config.toml
n_layer = 8
d_model = 256
n_experts = 48
experts_per_token = 2
d_expert = 128
d_shared_expert = 128
activation = "clamped_swiglu"
moe_layers = [0, 1, 2, 3, 4, 5, 6, 7]
router_score = "sigmoid"
normalize_top_k = false
routed_scale = 1.0
balance_loss = 0.0136
balance_bias = false
router_noise = 0.3
init_std_router = 0.0105
lr_router = 0.000812
n_head = 2
n_kv_head = 1
head_dim = 128
vocab_size = 8192
norm = "rmsnorm"
norm_place = "pre"
norm_eps = 1e-06
positions = "rope"
rope_base = 10000.0
rope_fraction = 1.0
qk_norm = false
attn_scale = 0.0884
tie_embeddings = true
parallel_block = false
init = "uniform"
init_std_qkv = 0.0451
init_std_o = 0.0
init_std_up = 0.0451
init_std_down = 0.0
optimizer = "muon_variant"
lr = 0.0114
lr_mult_o = 4.0
beta1 = 0.95
lr_head = 0.00507
warmup_steps = 200
schedule = "wsd"
decay_fraction = 1.0
decay_shape = "linear"
final_lr_fraction = 0.05
batch_tokens = 131072
seq_len = 1024
doc_mask = true
train_tokens = 690300000
steps = 5267
dataset = "wikipedia_en"
Below are experts of layer 3 (counted from 0) of a mixture-of-experts language model. Rows are named router (the router's row for the expert) and show model dimensions 0-127. Each number is 200 + 30 x the weight over its row's rms, rounded and kept within 0 to 999.
After each expert's rows: "raises" lists some tokens whose logits its average output raises strongly, later layers aside; "comes after" lists some tokens at least twice as common just before its tokens as in all text. This comes from a sample of Wikipedia text that the model never trained on. Tokens count by the router's weight.

# expert 29
router,201,198,216,148,206,188,211,185,185,164,151,202,247,209,212,162,234,218,183,144,247,187,203,208,261,223,217,256,141,197,273,226,219,212,174,212,184,230,204,270,238,186,240,191,195,190,226,238,226,187,191,233,173,219,180,176,202,221,204,185,176,207,209,179,185,213,159,204,166,142,221,222,208,187,205,119,246,191,228,195,153,195,206,218,245,181,109,173,260,211,215,188,239,230,210,223,176,229,233,244,170,257,191,248,160,252,220,206,237,151,233,197,243,221,189,197,204,241,216,182,201,189,198,205,183,209,225,251
raises: " ", " the", " a", " in", ",", "-"
comes after: " to", " and", " was", " is", " a", ","

# expert 22
router,215,210,256,210,204,141,220,175,186,185,217,228,148,197,168,211,228,216,182,225,201,175,191,242,203,207,217,206,196,164,222,188,154,215,198,199,216,195,162,218,165,239,224,168,255,209,162,196,114,225,213,256,192,224,214,173,174,213,204,164,230,143,158,159,209,229,196,214,175,171,237,237,195,209,169,187,255,179,164,199,276,183,168,194,224,130,172,133,146,181,219,242,199,187,209,169,157,161,258,234,192,199,148,246,213,228,181,222,210,209,193,198,198,225,186,185,186,204,148,207,197,224,223,165,179,162,214,196
raises: " ", " and", ",", " the", " from", " as"
comes after: "s", "th", "y", "t", "m", "in"

# expert 15
router,234,160,218,256,174,149,193,195,205,171,222,189,171,198,278,203,262,295,204,189,203,162,169,235,222,224,215,228,175,194,182,186,120,172,224,200,225,204,202,147,184,175,190,155,198,190,236,256,224,179,224,273,227,260,191,113,257,183,134,185,228,196,214,182,220,202,233,172,174,208,240,216,194,238,216,226,198,153,196,232,201,251,238,142,214,157,249,215,219,182,226,205,159,225,238,197,176,227,185,175,157,201,151,155,171,188,251,215,218,201,216,198,169,211,170,188,193,230,189,215,174,171,187,178,169,170,221,207
raises: " a", " ", " the", "\n", " in", " an"
comes after: "-", "==", " was", " is", " also", " were"

# expert 18
router,204,277,216,163,159,172,213,187,177,187,207,204,181,212,239,223,222,228,222,238,214,177,190,231,222,231,213,236,171,181,231,163,176,181,265,171,195,226,211,222,147,202,208,213,191,189,215,174,188,248,209,203,222,205,179,184,198,208,166,212,250,167,137,191,164,204,162,183,189,175,257,231,179,167,270,182,201,186,184,226,271,315,173,139,233,183,159,200,201,192,194,204,186,161,160,197,184,193,207,212,178,237,184,216,200,205,253,244,221,169,209,210,214,207,222,175,167,203,188,164,255,219,192,176,182,184,220,219
raises: "-", "===", "1", "ic", "2", " |"
comes after: " |", " on", " October", ";", " January", "°"

# expert 39
router,219,229,206,200,151,174,223,186,183,172,151,207,190,200,259,226,211,220,227,241,223,187,228,221,221,215,225,248,172,187,228,179,186,164,284,188,203,213,207,222,172,131,216,214,180,180,229,204,190,263,223,203,199,212,176,182,212,209,172,217,217,184,145,195,180,213,175,191,195,177,212,205,226,207,233,179,203,185,175,226,246,300,182,178,230,180,186,195,193,185,237,213,189,121,185,207,183,186,217,203,229,207,200,203,174,163,274,195,220,174,208,213,215,197,192,171,151,208,188,177,254,234,198,179,193,175,236,231
raises: "rap", "ring", "ries", "gh", "od", "rg"
comes after: " |", "|", " the", ",", " in", ";"

# expert 0
router,228,225,220,191,207,160,225,178,180,168,204,195,161,182,218,187,238,207,199,220,230,168,206,205,227,215,219,218,186,198,233,132,186,150,293,181,207,228,196,214,142,157,216,200,223,201,200,234,145,279,221,215,170,210,188,183,222,225,182,196,244,182,120,200,158,205,178,208,201,160,206,200,222,189,233,181,201,177,174,206,252,273,183,175,229,193,179,221,208,183,183,205,178,165,205,206,196,218,222,214,203,219,204,177,168,136,207,222,219,166,210,210,222,220,204,188,160,200,197,160,260,235,196,175,213,189,231,225
raises: "ib", "ship", " mm"
comes after: " the", " of", " with", " and", "ing", " where"

# expert 10
router,220,166,205,198,168,184,221,200,138,199,186,236,197,175,236,235,163,187,207,254,220,221,201,215,237,221,230,237,181,183,215,226,205,257,139,200,259,195,156,159,188,213,199,249,211,215,247,164,178,224,227,217,246,243,180,159,248,201,193,186,218,179,251,198,177,196,151,172,193,215,259,197,254,194,201,205,240,213,222,153,169,202,160,198,258,199,223,175,215,221,238,204,194,202,154,192,126,230,188,232,194,172,233,199,224,248,182,170,236,195,214,228,197,211,226,261,196,231,202,167,204,193,171,181,196,192,197,212
raises: " ", "-", " (", "us", "ler", "\n"
comes after: " ", "s", " S", " re", "-", "S"

# expert 21
router,185,231,200,182,167,164,208,204,225,169,226,219,232,164,195,212,207,253,185,181,197,198,148,250,173,164,192,176,146,214,241,188,165,208,228,157,211,190,197,175,223,240,241,179,171,280,239,209,217,191,238,199,184,206,177,182,214,257,125,199,213,170,165,199,218,203,188,239,158,234,189,232,215,228,210,192,223,168,196,245,179,221,234,138,195,195,216,206,245,159,185,137,151,162,155,212,152,258,166,187,195,194,186,215,180,199,247,210,223,206,170,239,158,162,208,196,144,246,196,250,173,207,208,181,213,189,234,199
raises: " ", " the", "-", " re", " The", " and"
comes after: "\n", "-", " •", " information", " Occupation", " Date"

# expert 3
router,211,231,203,227,216,161,214,188,193,173,218,213,172,167,256,206,224,208,222,204,224,194,199,219,211,214,228,304,184,128,227,155,185,174,279,194,203,206,198,213,178,186,222,203,218,197,217,215,176,238,208,203,138,235,188,176,233,219,167,135,217,171,142,190,157,219,186,191,175,140,214,225,212,182,246,196,223,187,180,210,263,245,190,190,251,183,188,213,184,165,221,173,155,159,195,199,195,208,237,213,234,172,201,193,169,144,242,218,219,167,215,221,215,216,214,147,148,208,179,168,233,225,190,185,181,183,248,216
raises: "ect", " studio", " College", "grad"
comes after: "1", "\n", " ", "5", ".", "3"

# expert 1
router,267,187,195,200,192,212,216,189,188,169,202,191,169,256,214,180,177,215,203,242,195,214,189,203,212,196,217,214,152,245,269,146,173,239,173,146,202,253,196,222,198,172,202,239,182,189,186,224,218,190,211,213,185,164,170,155,184,235,222,212,261,163,217,175,202,204,215,229,226,260,206,222,252,133,161,182,248,133,209,202,183,215,191,206,186,194,206,189,184,185,216,184,230,175,173,250,229,198,212,238,192,218,197,179,173,188,244,232,196,179,192,187,229,155,245,181,162,208,202,167,164,255,241,145,217,219,263,186
raises: " ", " the", " a", " he", " in", " it"
comes after: ",", "s", " However", "ed", " time", " season"

# expert 13
router,259,201,244,216,177,211,211,185,188,126,171,247,211,233,208,233,178,217,196,213,234,207,210,239,291,197,216,231,150,161,235,166,195,175,156,212,252,189,157,179,185,232,201,246,207,190,189,118,238,186,231,191,234,248,160,182,197,233,235,184,211,195,212,169,162,211,153,185,200,235,191,163,272,219,207,198,248,183,231,155,191,158,192,210,234,208,226,202,204,162,226,192,168,182,150,222,191,207,246,247,195,209,212,241,236,207,159,152,209,207,196,206,208,215,242,203,245,210,196,231,203,184,197,208,181,179,189,231
raises: " ", "-", "s", ",", "d", " in"
comes after: " ", " c", " T", " p", " f", " b"

# expert 6
router,192,234,209,151,184,177,219,174,152,162,174,221,167,236,197,180,249,248,163,225,224,193,275,178,185,196,198,198,199,215,256,192,182,207,180,160,210,243,156,162,202,157,222,199,190,240,210,204,221,284,216,230,190,205,177,171,222,221,167,211,206,211,167,140,215,234,213,192,165,235,189,170,162,213,227,187,223,192,222,218,184,247,177,185,212,209,198,194,192,151,218,192,232,229,218,193,99,222,198,189,235,199,200,201,234,224,196,174,193,157,270,174,267,159,264,198,211,199,189,108,194,171,240,162,207,193,252,196
raises: " ", "-", ".", ",", " |", " and"
comes after: "0", "9", "1", "8", "2", "7"

# expert 32
router,207,248,228,199,203,132,207,192,125,149,190,244,182,207,215,204,236,251,257,251,213,156,172,162,225,262,240,204,151,155,211,190,181,253,203,192,181,257,185,212,163,211,250,239,246,203,191,208,210,236,214,191,194,237,186,152,209,220,178,182,266,191,202,145,161,205,183,219,221,189,154,192,254,125,239,203,199,206,165,193,234,238,226,185,222,188,185,250,161,188,204,159,160,155,197,247,194,175,216,198,267,173,220,237,170,181,236,181,204,156,205,193,236,220,155,157,138,266,180,150,202,199,160,199,227,181,235,174
raises: " ", " first", " last"
comes after: " of", " in", "'", " to", " for", "."

# expert 26
router,227,217,195,173,178,175,208,192,157,204,249,219,183,204,212,215,190,221,136,214,189,227,185,198,205,219,210,206,195,208,197,193,214,174,252,178,205,197,142,249,229,167,248,240,144,196,220,183,157,226,203,232,222,191,183,193,216,270,216,203,208,170,212,185,266,252,190,221,200,181,212,180,215,154,246,190,175,182,123,224,199,182,183,221,205,173,202,179,211,172,168,209,213,246,213,198,182,225,258,233,262,212,182,259,195,210,153,236,218,186,252,210,226,207,196,211,219,207,125,203,268,193,215,195,185,193,262,186
raises: " ", "-", ",", " and", " in", " ("
comes after: " the", " a", " his", " The", " first", "The"

# expert 8
router,209,179,253,212,197,183,231,205,170,177,253,216,225,175,222,225,161,221,178,219,181,144,203,158,204,176,282,256,243,138,222,180,236,162,193,208,204,196,186,233,211,180,183,241,176,179,230,176,213,234,237,179,218,207,166,162,205,196,208,197,237,232,207,208,178,239,211,175,140,233,242,183,247,159,256,179,227,188,198,185,214,221,194,191,215,198,118,175,215,207,174,201,229,257,200,233,206,234,216,237,219,140,176,179,133,145,261,250,232,136,214,242,235,197,194,201,141,181,192,197,266,203,188,199,186,148,240,208
raises: " ", "\n", " in", " S", " the", " —"
comes after: "0", ")", "\n", "3", "4", "5"

# expert 2
router,205,198,229,197,208,204,209,197,199,228,190,236,212,217,239,182,211,202,271,200,203,178,186,260,198,210,196,186,198,226,183,144,158,204,192,175,189,225,164,271,194,160,190,233,170,224,213,191,181,275,200,177,166,260,197,202,265,198,213,235,192,185,176,188,196,258,184,241,170,216,193,190,210,202,207,201,199,143,188,241,202,202,171,178,187,164,175,180,216,226,145,164,147,199,211,235,193,238,220,271,216,204,227,153,219,165,231,221,205,158,202,186,207,184,203,193,209,294,167,172,241,174,209,191,253,205,195,262
raises: " ", ",", " and", " (", " at", "\n"
comes after: " the", ",", " of", " |", " in", ":"

# expert 30
router,260,228,202,180,200,151,205,173,143,141,221,189,226,172,260,195,183,211,196,244,233,229,246,240,276,233,283,217,175,174,229,158,178,193,240,204,195,253,213,234,185,189,268,215,165,171,250,213,185,233,239,210,190,191,185,192,226,223,205,241,203,134,165,184,189,247,158,165,190,195,190,226,199,221,191,224,192,174,196,270,197,211,209,204,233,156,206,222,236,202,181,203,199,207,159,200,213,228,179,222,201,193,205,209,227,172,224,244,223,173,250,211,233,199,204,183,216,208,126,155,239,213,210,155,186,173,197,207
raises: "2", "1", "3", "4", "8", "5"
comes after: "|", ",", " the", " in", ":", " a"

# expert 27
router,261,176,235,185,187,218,247,190,181,187,170,210,184,194,245,220,202,194,239,249,196,166,196,200,222,256,210,179,176,234,208,212,156,215,227,207,175,223,191,193,195,229,162,187,186,185,209,208,250,228,178,226,190,179,225,168,224,201,212,175,173,253,186,197,154,206,154,145,204,167,209,195,206,236,197,190,197,199,227,232,255,195,176,162,218,192,214,231,213,222,166,205,173,167,195,146,207,190,255,194,150,196,188,178,189,202,209,121,202,165,288,179,218,217,257,198,196,206,175,157,202,235,183,141,156,195,215,185
raises: "\n", " (", " in", " ", " and", " as"
comes after: "2", " =", ")", "1", "3", "7"